python train.py --n_layer=11 --d_model=160 --experts_per_token=1 --d_expert=224 --activation="swiglu" --router_score="sigmoid" --routed_scale=1.0 --balance_bias=true --vocab_size=16384 --norm="rmsnorm" --norm_eps=1e-06 --optimizer="muon_variant" --grad_clip=0.5 --batch_tokens=[32768, 65536, 131072] --seq_len=512
Below are experts of layer 4 (counted from 0) of a mixture-of-experts language model. Rows are named router (the router's row for the expert), gate (a neuron's input weights, with its number), up (a neuron's input weights, with its number), down (a neuron's output weights, with its number) and show model dimensions 0-159. Each number is 50 + 10 x the weight over its row's rms, rounded and kept within 0 to 99.
Before each expert's rows: a language model's description of what the expert responds to. This comes from a sample of Wikipedia text that the model never trained on.

# expert 9
It responds to: Adjectives and adjective endings starting institutional or political names and headings, such as National, Democratic, Bi-ological, Elect-oral, Conservative.
router:53 44 57 52 38 54 63 40 58 64 54 50 53 28 49 29 52 59 48 55 53 60 66 34 51 32 66 52 33 75 53 40 38 60 57 48 49 63 47 48 54 46 51 56 53 55 70 45 53 48 56 46 34 63 36 31 39 66 66 54 39 56 56 34 36 41 46 60 55 56 78 51 40 59 55 52 51 57 52 49 52 58 47 55 56 32 53 22 61 32 45 68 67 40 49 61 40 52 41 52 51 55 42 49 54 60 66 56 43 32 48 40 58 45 47 64 60 51 57 67 55 43 47 56 38 58 31 52 39 47 44 61 38 53 43 46 53 59 55 57 57 49 50 47 50 40 41 48 34 53 49 43 65 44 44 46 45 60 29 56
gate1:43 43 32 45 56 74 42 45 39 37 51 56 47 60 77 61 69 46 63 61 35 55 41 52 37 35 61 58 54 54 54 50 60 70 45 63 45 42 66 34 59 63 54 42 43 59 59 35 50 45 65 52 30 50 42 53 67 40 54 57 52 68 40 54 51 52 27 56 59 53 46 39 45 56 38 25 41 47 44 47 57 45 61 49 46 61 48 56 43 50 43 61 51 66 55 47 63 59 58 61 59 39 51 44 29 47 41 54 33 55 63 39 46 49 64 54 52 54 41 42 43 60 53 45 49 45 57 37 38 46 45 60 57 69 39 42 41 44 56 55 49 31 59 62 36 58 62 46 62 40 44 47 62 48 51 38 35 44 56 55
up1:49 44 33 53 52 62 36 64 48 38 47 45 51 48 44 60 50 33 34 57 35 51 44 60 36 51 44 44 48 60 56 47 42 58 46 61 52 55 43 44 64 66 49 52 54 54 64 60 54 28 68 14 36 60 55 47 62 50 43 53 45 65 52 45 55 61 46 58 55 53 50 46 54 63 46 37 58 53 51 60 70 39 45 53 21 45 50 53 39 61 38 58 61 52 59 59 51 44 37 56 48 37 67 35 40 45 55 68 61 45 48 33 50 49 47 43 53 63 12 61 42 63 34 64 65 46 49 42 41 60 49 50 51 49 40 51 40 47 63 53 49 36 57 57 64 59 45 46 43 51 48 51 40 52 54 34 39 49 45 46
down1:60 49 49 52 35 69 44 68 48 56 33 36 64 47 56 47 50 45 48 43 59 60 52 56 47 52 57 63 42 51 41 56 57 61 55 46 53 54 63 70 49 41 58 43 48 36 65 47 47 45 28 45 57 52 42 50 51 41 55 46 54 33 69 27 52 70 60 52 40 59 49 72 50 64 63 74 48 54 52 73 62 55 50 49 44 43 56 50 53 33 70 75 43 44 47 65 48 53 30 47 55 53 65 45 47 56 44 49 54 66 59 52 52 62 38 65 45 38 43 53 55 45 46 60 36 54 42 48 62 45 53 56 49 37 49 60 43 46 52 59 53 57 59 32 70 49 46 64 48 68 55 63 71 35 55 54 38 50 51 54

# expert 37
It responds to: Given names and name pieces before surnames, such as John, Chris, Tim, Thomas, often in sports rosters and draft tables.
router:50 19 53 52 58 41 55 29 58 49 42 43 43 43 43 46 45 42 47 44 52 56 58 44 42 52 57 47 38 54 56 45 37 53 55 46 73 53 44 49 31 48 28 48 33 35 64 42 35 33 37 59 42 46 36 39 56 46 49 52 48 62 43 34 36 61 36 67 54 56 54 61 46 55 49 44 38 72 45 24 51 53 46 55 42 56 64 54 45 30 49 43 64 48 43 41 43 52 32 53 53 75 43 55 30 44 69 49 42 45 47 56 49 49 53 62 60 54 52 59 49 51 54 59 43 50 50 41 45 42 45 61 38 50 46 53 36 42 32 30 43 48 35 50 52 48 56 48 50 48 57 41 52 49 25 45 50 70 37 53
gate1:45 54 56 53 46 39 75 50 56 62 47 49 47 39 40 69 42 59 55 52 46 44 45 56 53 49 46 57 60 54 49 51 47 59 40 47 41 53 58 45 47 63 57 57 48 59 42 51 56 69 65 30 44 56 57 58 29 64 36 58 49 40 51 72 59 34 42 61 66 37 48 49 52 65 56 06 63 49 41 52 58 44 48 50 65 51 47 53 49 44 46 45 39 53 59 56 60 59 50 40 50 45 57 61 64 47 58 36 51 52 46 59 65 36 60 54 50 47 47 49 49 36 50 72 50 72 45 37 51 64 47 46 61 56 54 59 51 21 47 31 41 48 49 37 53 48 65 60 69 56 45 62 50 42 47 58 54 54 30 50
up1:49 46 63 41 50 62 27 52 51 39 58 45 54 57 62 48 55 47 39 50 43 55 55 40 49 45 34 59 59 48 42 69 46 41 44 49 48 29 57 60 73 38 43 40 34 39 47 72 45 38 59 52 56 40 62 39 50 41 50 42 65 57 70 53 43 57 44 49 33 47 55 58 58 45 52 57 44 50 63 62 42 45 41 37 49 62 47 39 47 51 41 44 69 65 47 40 54 41 48 51 57 40 53 57 60 48 54 71 45 60 49 46 44 69 52 53 51 52 71 46 68 51 61 45 37 39 50 49 53 30 53 30 62 52 58 42 39 59 43 51 63 63 42 58 32 60 33 35 33 60 34 35 51 56 44 52 38 61 36 31
down1:50 47 59 55 43 46 59 43 51 66 51 55 36 53 51 59 68 49 56 45 43 44 50 45 57 68 61 46 43 56 47 61 45 45 41 35 47 45 48 53 41 61 28 35 57 57 50 63 54 47 37 52 38 52 56 48 48 55 63 62 52 54 49 63 28 50 43 59 59 61 65 35 13 64 40 35 42 40 54 30 42 50 37 38 57 56 40 34 42 52 45 47 32 44 62 47 42 39 55 48 53 52 61 69 60 54 47 47 51 37 56 55 58 48 37 38 44 46 49 54 64 33 38 48 43 46 47 43 58 57 36 66 61 55 48 43 38 44 42 33 55 32 47 53 31 46 57 42 50 47 62 77 35 68 62 46 60 59 52 42

# expert 30
It responds to: Past participles and predicate words after was/is, like known as, used as, given, served, released, held, named.
router:61 35 55 72 61 42 53 43 56 50 49 59 43 57 57 50 51 42 42 38 58 43 58 30 47 39 55 68 53 44 36 64 31 36 58 39 47 42 45 43 40 44 59 31 20 54 57 55 40 34 35 78 48 68 39 42 43 64 40 58 57 60 57 60 48 59 41 60 70 50 52 55 34 52 40 45 41 44 37 36 59 40 45 53 40 36 49 28 51 39 47 39 41 41 59 51 54 63 64 49 44 75 47 50 41 69 70 45 56 43 46 45 48 52 38 43 51 55 40 46 34 48 48 50 36 57 50 61 46 45 53 56 49 53 54 70 41 57 58 54 59 43 36 47 57 60 57 52 54 46 54 40 58 45 58 45 36 52 46 51
gate3:60 54 43 56 41 32 38 39 49 35 33 70 36 51 60 52 57 43 49 59 57 39 57 50 59 25 50 46 42 54 54 58 33 45 49 40 37 50 46 53 65 60 41 45 62 59 40 58 71 33 65 28 59 54 37 49 54 41 51 56 45 50 52 60 58 50 48 49 50 27 45 51 51 47 35 44 60 52 51 41 48 68 38 45 41 45 48 27 54 48 53 42 60 48 47 57 45 52 44 45 40 55 54 28 54 71 31 57 33 44 43 49 44 17 52 53 33 51 50 51 39 57 48 27 43 57 50 33 51 39 35 51 52 52 48 57 51 85 41 52 55 55 43 55 46 59 49 52 51 48 54 45 51 52 47 43 58 52 43 41
up3:41 41 66 31 43 29 49 66 40 57 48 56 38 62 66 37 32 41 48 48 39 48 55 57 41 60 40 52 35 46 36 38 54 57 44 41 49 44 42 68 35 52 48 44 44 62 47 51 56 57 45 58 47 48 64 46 63 74 58 56 49 54 56 61 65 63 50 48 62 49 49 59 50 46 63 50 40 41 40 29 34 45 62 60 61 50 58 50 54 57 62 52 61 50 53 46 49 57 58 53 54 46 52 34 52 36 61 69 68 69 51 41 51 69 51 38 55 46 64 54 65 50 56 59 63 32 52 48 48 65 40 56 42 66 57 43 68 53 44 35 58 62 55 39 48 53 27 39 52 51 39 36 40 44 45 47 64 39 54 71
down3:44 53 45 44 38 41 35 46 66 43 54 52 52 58 57 55 61 46 43 51 46 48 42 44 73 39 51 43 54 54 42 57 50 55 56 51 32 45 46 51 34 45 50 49 48 46 50 45 42 39 58 65 34 50 33 45 60 49 61 64 51 56 69 58 56 48 45 54 46 35 64 55 36 55 42 58 45 48 54 44 37 52 48 47 54 37 70 57 58 51 52 54 46 54 50 43 29 57 51 75 53 58 53 54 45 63 48 42 60 57 51 39 35 44 58 36 38 66 55 49 44 37 63 38 57 38 44 58 73 59 39 52 59 66 51 38 52 45 44 51 50 48 40 50 35 65 62 71 58 35 35 36 73 77 62 31 72 51 63 40

# expert 36
It responds to: Short capitalized codes and dash placeholders in sports and asteroid tables, such as DF, MF, JPL, NEAT, and PIM.
router:48 44 61 63 45 59 53 47 66 35 57 39 43 64 67 46 44 57 43 61 44 56 60 56 51 55 44 47 54 55 67 52 53 48 50 41 51 53 23 58 33 57 47 40 44 51 74 42 49 42 48 49 51 61 31 33 52 46 69 60 38 57 48 35 57 63 36 54 53 65 63 56 42 66 63 50 40 50 34 38 63 46 49 69 36 53 34 48 49 52 41 46 59 48 40 53 43 57 54 58 58 73 53 45 41 39 43 49 39 51 45 46 51 46 45 55 54 40 62 54 49 56 62 60 41 44 35 40 45 30 39 46 17 63 61 52 43 67 45 33 67 41 41 55 35 50 43 58 47 57 59 47 67 42 48 38 47 66 56 46
gate3:42 65 41 63 50 51 59 43 39 75 61 35 36 49 55 44 44 61 58 54 60 45 49 57 31 40 40 44 47 41 62 60 49 47 63 49 25 40 52 65 41 62 59 49 54 51 53 69 60 37 49 42 57 51 46 62 55 41 38 62 44 50 41 56 43 35 50 48 33 42 50 60 51 41 37 43 54 45 32 44 54 60 51 47 57 45 46 66 27 46 51 46 48 62 62 47 66 42 36 29 61 58 60 60 49 50 48 52 41 49 57 58 54 42 53 54 39 61 58 46 52 54 52 68 51 49 48 54 39 72 58 41 39 71 55 43 40 47 28 50 39 32 33 55 48 57 40 68 58 56 51 57 52 33 48 41 48 21 59 51
up3:69 60 56 45 43 46 48 56 41 53 62 39 50 45 49 57 40 34 46 51 62 61 43 66 53 55 54 65 48 42 28 39 53 59 52 58 37 49 65 47 50 57 44 42 43 68 28 45 53 42 36 53 55 42 34 55 72 66 49 49 61 51 58 51 35 44 19 54 52 42 42 52 48 42 64 42 52 55 42 50 53 60 33 56 59 51 60 56 54 51 44 36 45 44 23 34 59 59 45 63 43 58 53 58 63 40 65 46 49 45 36 69 48 46 54 44 52 50 44 71 46 44 58 52 58 46 57 58 49 51 39 48 55 60 45 52 48 52 58 76 31 42 59 48 50 61 57 60 47 51 49 66 31 30 41 28 56 63 60 57
down3:52 55 52 39 62 50 53 32 57 49 39 53 57 50 63 51 25 37 44 34 37 56 47 52 60 33 46 43 51 44 60 53 34 50 51 58 44 62 54 63 55 60 52 55 51 38 43 33 35 44 54 51 44 63 48 64 62 51 53 49 42 35 60 30 69 43 51 45 42 49 50 55 72 46 48 46 51 42 37 36 63 56 42 49 50 34 33 69 45 72 49 42 44 60 52 45 41 53 58 53 48 58 42 61 52 40 45 29 40 62 57 68 46 30 49 50 47 31 54 49 43 36 62 44 38 41 53 47 29 33 53 44 61 40 48 31 38 42 63 58 41 51 40 58 64 62 61 46 61 45 48 58 34 44 57 69 46 36 50 47

# expert 35
It responds to: Final pieces of surnames and place names, often in tables, such as L-are-au, Guil-ford, Ib-sen, Ribe-iro, -dale, -berg.
router:50 46 73 52 51 45 64 50 54 49 44 49 57 53 55 35 46 57 64 46 42 48 76 47 50 33 61 52 42 71 66 63 41 53 56 30 51 54 54 42 51 27 46 27 60 43 60 45 55 52 41 58 44 63 36 53 42 45 52 62 49 57 43 53 51 45 57 69 59 48 54 72 49 45 57 45 31 64 34 51 52 54 49 48 51 47 52 46 71 48 52 55 56 60 53 44 29 38 48 48 72 77 36 56 49 40 49 45 45 53 43 34 44 41 49 42 65 50 47 49 53 60 66 56 46 38 45 35 33 38 39 68 36 50 40 36 36 51 44 41 52 49 52 61 35 53 41 61 51 45 52 40 55 32 36 33 58 52 54 54
gate3:61 48 54 45 58 41 41 40 36 55 63 72 38 48 57 51 47 49 47 53 43 60 33 41 50 51 59 37 59 35 46 50 36 37 44 51 41 44 52 53 57 52 64 57 63 36 50 40 49 64 62 48 46 56 34 48 53 57 74 47 40 76 48 60 50 35 56 46 61 46 57 57 52 36 63 54 65 44 58 32 54 45 28 38 63 43 51 49 38 58 64 57 49 51 47 54 55 65 42 38 54 62 62 63 53 52 50 34 53 54 44 43 45 51 53 30 42 41 62 48 14 42 28 70 63 58 48 54 38 44 45 59 71 50 52 48 41 46 32 43 40 57 53 59 51 38 42 43 53 39 47 33 56 55 49 44 60 46 44 41
up3:49 40 54 60 63 50 42 48 68 48 51 40 28 50 43 58 32 35 51 41 52 62 63 54 68 47 56 46 47 60 45 73 58 35 55 39 51 44 57 54 42 56 44 54 37 65 50 62 47 38 35 41 31 46 65 51 49 46 38 38 42 40 60 58 42 53 34 68 48 65 48 54 54 65 42 42 47 61 42 58 59 52 69 53 35 55 53 37 41 52 47 42 71 55 39 44 51 45 57 64 53 47 47 35 44 36 47 68 59 46 67 47 58 49 54 56 54 65 46 63 66 42 61 36 55 43 44 40 62 64 56 44 29 58 37 47 68 53 53 47 50 65 60 41 50 53 40 73 43 53 68 55 64 39 43 58 44 59 58 55
down3:58 51 53 70 65 35 54 38 44 24 57 46 53 35 61 64 44 42 44 53 55 49 46 59 48 57 54 47 54 71 57 56 51 65 26 49 61 26 56 55 62 52 57 56 56 34 32 62 47 49 37 61 59 53 43 37 51 42 65 54 48 62 48 62 65 44 61 38 58 64 40 43 48 50 40 46 53 44 48 50 49 44 39 44 47 52 58 50 45 50 61 45 46 66 73 55 41 48 38 50 53 43 38 37 43 61 44 44 29 50 58 48 42 54 56 39 62 35 66 57 63 55 55 51 61 37 55 68 49 49 45 64 51 55 41 40 51 63 47 43 52 54 45 65 56 48 30 56 56 42 35 31 68 29 60 39 47 54 64 65

# expert 11
It responds to: Head nouns for competitions, teams and media works after the or a, such as League Cup, national team, film, race.
router:67 29 74 41 35 37 63 41 64 58 36 36 63 50 58 40 44 43 56 51 45 44 63 57 50 49 50 53 66 51 66 46 44 59 49 36 54 64 44 37 41 49 33 47 51 48 71 46 32 50 48 54 44 48 34 30 44 46 60 52 33 50 41 59 45 63 36 55 48 61 54 62 36 52 68 50 31 66 44 42 52 55 47 49 60 39 41 42 57 48 45 45 60 37 36 61 47 46 51 57 49 68 32 36 60 46 65 43 50 61 49 50 41 41 58 39 35 43 62 52 48 47 58 47 52 41 49 24 43 43 23 52 44 67 54 48 46 53 54 43 59 45 46 61 53 40 52 51 54 45 59 49 48 22 42 41 57 58 55 43
gate3:45 40 56 50 68 47 46 47 46 53 58 57 56 46 57 51 42 37 40 47 43 40 49 39 39 52 43 59 69 40 61 61 53 46 41 74 49 46 44 28 55 69 55 25 49 60 30 55 42 69 37 72 52 50 73 55 44 63 52 36 48 50 47 49 55 49 69 55 49 57 62 44 45 54 46 49 50 53 55 39 58 50 34 53 48 57 46 52 37 38 48 54 64 58 48 54 27 58 52 49 60 61 54 47 48 48 68 48 36 38 37 56 42 42 53 42 47 53 32 59 88 55 44 56 56 34 72 44 43 55 38 59 38 48 56 50 44 55 79 46 51 44 49 53 55 48 48 57 46 51 58 57 40 59 53 48 60 44 41 34
up3:50 58 50 52 60 55 79 39 41 41 53 67 69 58 57 48 66 62 55 43 65 52 57 55 39 52 60 54 54 46 57 45 54 49 57 53 51 63 33 46 48 51 52 62 42 54 57 52 64 75 30 48 36 61 69 57 41 50 43 49 58 58 60 60 65 53 63 49 44 58 43 49 62 51 48 39 75 63 39 51 59 55 51 71 37 40 41 41 66 47 55 41 59 49 49 66 39 53 48 51 51 52 48 52 38 39 50 63 69 48 51 42 54 41 58 51 43 76 53 49 58 22 48 47 29 59 48 59 39 63 48 45 50 56 63 49 44 52 40 47 60 45 61 55 33 47 59 57 38 59 47 67 33 61 51 41 47 53 35 37
down3:44 44 38 50 52 63 61 47 59 57 58 53 41 37 39 67 38 52 50 47 34 50 50 53 39 45 43 43 40 43 53 69 37 54 29 53 47 61 57 25 42 67 64 47 74 40 37 21 49 45 76 44 42 39 52 62 54 43 60 41 57 58 59 48 56 61 56 35 57 44 50 60 42 60 40 52 61 61 63 46 39 55 41 44 43 45 55 76 33 50 49 60 48 57 37 54 44 52 47 45 47 56 57 55 42 40 45 49 37 43 56 62 57 40 57 34 48 48 44 50 58 46 53 53 67 37 73 44 52 36 73 41 36 39 43 39 44 40 43 58 61 41 36 42 50 55 38 44 50 44 37 40 43 51 59 42 61 45 45 56

# expert 33
It responds to: Standalone space tokens just before a year or number, especially after month names or in, as in September 1842, in 2004.
router:38 49 54 40 39 42 53 46 33 49 50 52 56 60 57 33 50 70 53 69 57 40 54 45 50 41 40 56 56 54 67 59 45 44 58 44 65 37 56 54 52 54 54 54 49 51 61 46 45 38 47 64 46 61 36 43 19 53 30 45 32 55 66 59 47 35 58 63 60 55 69 66 61 61 47 23 45 60 42 35 59 50 41 48 43 41 49 41 58 42 41 46 48 47 38 53 38 43 29 44 50 46 36 61 56 59 56 32 42 30 50 51 41 58 53 41 64 33 59 60 57 66 36 53 53 57 42 47 38 51 56 42 53 59 41 54 41 69 43 45 41 57 37 46 55 32 42 55 56 38 45 63 50 37 45 57 43 63 43 56
gate3:50 59 62 56 42 36 45 63 62 52 68 46 38 45 55 47 63 40 46 41 52 46 46 41 51 31 59 43 24 51 60 33 50 54 70 40 58 60 70 62 45 30 61 55 56 57 51 66 56 45 43 49 56 61 55 59 59 42 57 54 49 48 63 42 41 36 50 65 55 52 45 47 54 59 45 48 63 57 49 57 32 36 49 54 47 53 34 64 49 56 58 42 71 40 58 55 70 72 40 43 43 31 42 47 47 49 41 49 41 44 38 51 44 71 48 55 43 61 44 41 58 38 46 47 47 70 36 32 47 65 41 58 57 59 58 68 40 57 64 45 66 72 56 48 60 53 52 41 56 37 58 64 49 45 58 53 49 42 50 63
up3:42 48 43 49 53 30 60 60 51 59 52 51 59 31 55 67 53 56 58 56 49 57 53 60 55 73 33 38 50 47 39 58 56 46 43 61 50 47 60 46 64 59 52 47 53 50 60 35 53 48 47 55 59 61 61 50 41 50 49 51 44 53 25 47 46 53 49 48 52 37 48 42 35 49 62 53 35 52 51 49 36 57 63 48 59 66 49 51 39 51 50 47 50 47 33 29 24 21 57 56 50 60 73 55 57 48 43 45 53 68 65 49 60 45 63 47 51 44 57 70 45 49 60 73 61 42 67 66 50 43 59 42 33 54 58 44 76 50 50 62 53 40 48 45 42 42 40 41 49 56 48 37 47 49 71 36 34 56 61 57
down3:38 48 49 42 62 78 53 31 42 44 59 51 60 46 42 49 49 47 49 53 43 59 48 57 46 62 46 68 35 45 31 55 54 54 53 53 50 40 49 52 52 77 44 60 64 51 56 55 45 32 69 58 56 48 54 68 36 47 52 46 56 51 46 60 56 32 50 51 38 58 50 47 52 34 61 40 63 54 29 30 50 54 36 47 44 56 54 41 51 28 38 61 57 52 38 68 43 56 67 43 46 56 43 49 27 42 50 57 68 49 49 38 41 53 53 76 67 50 44 54 45 48 76 33 48 59 57 62 49 56 64 52 61 49 42 48 38 41 44 57 47 53 50 36 37 40 59 55 61 50 38 44 42 58 37 35 38 54 54 48

# expert 20
It responds to: Newline tokens at the end of sentences, list items, and infobox lines, before headings or the next bullet.
router:46 48 55 52 44 55 68 43 48 53 42 42 67 52 42 54 44 42 68 59 67 63 73 44 37 42 49 55 73 44 57 46 45 39 64 45 45 57 32 48 49 51 54 56 41 59 64 62 52 28 44 69 58 44 31 43 43 62 44 45 46 62 51 53 35 62 59 53 43 51 41 54 43 48 49 22 52 47 29 47 50 45 55 47 23 38 33 45 67 55 43 65 48 53 61 47 52 55 56 39 47 50 21 40 44 60 54 63 31 60 47 45 49 39 43 41 47 45 42 33 43 42 34 47 40 50 57 39 43 52 52 53 46 43 63 53 49 49 51 51 53 31 66 44 44 46 43 42 60 39 44 35 68 59 43 46 37 51 38 44
gate1:64 50 43 51 62 27 48 41 59 56 56 52 53 54 44 63 51 51 27 53 52 29 58 57 52 45 32 49 48 67 42 39 58 43 51 37 35 52 40 52 66 48 53 47 56 47 57 57 43 46 44 52 62 69 32 44 59 50 61 46 68 51 58 34 47 55 59 46 59 26 54 38 54 59 53 41 38 55 49 52 56 48 51 47 24 42 50 48 44 54 60 44 52 40 45 59 49 41 41 54 58 70 50 46 49 51 49 66 60 32 72 57 39 37 54 57 66 56 46 35 44 29 33 33 40 51 59 46 38 57 40 36 66 41 65 53 47 54 29 49 30 57 47 48 59 66 54 45 52 61 67 39 48 58 63 51 48 45 49 50
up1:54 63 46 34 41 37 41 54 44 55 58 45 44 52 51 53 58 43 47 61 42 45 50 39 58 53 27 56 37 51 42 47 64 48 45 44 50 38 37 64 50 50 57 46 49 61 61 52 40 57 42 29 73 44 43 46 65 53 56 56 45 48 62 39 49 47 52 45 62 39 75 46 64 45 34 48 46 43 48 43 35 48 41 46 50 53 40 72 46 51 56 47 54 65 50 59 67 45 32 40 42 50 44 37 39 31 61 36 52 41 45 58 35 51 46 65 67 57 49 33 32 49 52 50 41 59 56 64 40 51 40 45 69 31 59 51 48 56 36 45 26 65 52 39 51 58 56 53 70 60 42 34 31 53 52 33 55 59 57 56
down1:34 62 50 56 45 74 52 44 42 49 48 49 55 52 55 55 55 51 37 46 47 51 46 59 59 69 48 35 54 51 38 34 47 66 61 49 58 65 65 43 57 47 41 31 61 68 83 63 54 52 57 53 57 51 54 54 43 47 49 51 52 66 37 52 51 44 56 51 30 54 40 71 38 62 60 39 46 63 55 59 43 51 47 45 48 33 52 38 59 55 42 59 66 32 49 52 54 58 52 48 53 37 35 43 62 63 49 70 48 53 55 48 51 38 48 40 65 43 32 45 54 46 66 45 55 43 56 53 63 56 65 57 61 56 34 64 53 52 55 56 58 57 65 34 45 40 29 32 38 33 48 51 55 57 49 59 53 41 71 47

# expert 23
It responds to: First digit of a number, mostly 1 or 2 starting years and counts, such as 1(992), 1(,910 m), 2(0 concerts).
router:30 44 61 56 47 41 54 54 46 55 59 55 46 50 37 55 34 67 53 53 59 46 50 30 49 38 66 41 48 54 56 54 51 36 51 48 47 44 50 43 44 48 43 35 47 43 45 50 45 22 27 57 34 63 50 45 45 62 56 49 53 51 58 57 41 51 59 73 81 41 50 58 49 42 43 29 46 61 52 47 38 48 62 54 52 65 44 46 69 45 50 53 38 43 40 53 44 50 61 41 48 58 45 61 52 62 62 41 51 30 52 52 53 58 43 53 50 52 58 62 45 36 55 53 29 57 48 43 44 52 48 58 42 57 47 44 41 67 26 54 55 59 51 69 50 34 46 51 62 48 52 27 49 48 55 39 45 55 12 51
gate1:54 50 73 42 36 47 56 33 57 40 50 55 66 37 40 49 52 46 53 58 62 48 45 53 32 21 58 49 50 60 55 47 48 54 67 61 60 69 60 39 38 31 54 32 70 36 49 52 47 67 29 49 46 38 66 35 43 47 45 64 42 63 47 45 46 37 49 58 31 33 49 52 34 45 48 64 60 60 53 66 67 39 58 66 54 49 61 37 47 58 59 28 54 45 54 64 53 53 52 45 38 35 54 41 51 42 46 58 54 36 41 66 60 52 64 54 62 64 58 66 60 55 64 60 49 45 60 53 50 46 65 42 48 44 43 51 45 46 43 50 57 40 50 53 54 56 58 48 61 61 50 52 41 46 53 54 43 46 56 65
up1:52 56 58 36 31 60 61 49 62 59 64 73 54 48 42 45 64 48 42 62 57 43 47 47 59 42 42 50 42 42 40 41 48 26 47 49 59 59 49 55 47 60 37 31 49 47 55 50 61 32 39 55 37 54 66 39 48 48 40 60 46 48 36 32 44 41 68 61 63 56 50 68 55 47 44 59 47 39 35 45 52 49 46 69 56 48 59 47 56 58 64 39 63 60 63 42 50 34 44 37 50 40 55 51 43 49 46 54 50 56 41 61 47 47 64 43 51 41 62 75 35 57 64 53 49 63 77 36 62 43 51 48 52 60 59 61 43 48 55 44 52 58 44 41 45 46 49 68 58 54 73 49 55 60 56 68 56 23 51 59
down1:54 59 51 48 47 62 50 49 59 63 55 56 40 66 47 60 35 46 41 52 66 52 63 33 74 51 54 53 63 46 60 54 31 46 33 52 35 39 60 62 60 48 54 64 46 70 47 53 51 43 56 56 53 49 36 54 69 39 56 47 31 51 70 24 46 51 56 70 52 50 46 40 39 42 50 58 58 64 45 45 58 60 66 46 58 40 40 43 61 66 54 55 59 51 52 65 63 44 38 49 42 38 40 52 51 56 58 48 42 47 56 63 59 54 66 29 39 42 52 50 33 58 48 51 61 52 70 49 46 53 51 34 53 50 42 61 54 51 75 53 65 56 57 59 44 51 47 73 45 54 50 53 65 56 45 46 60 35 67 49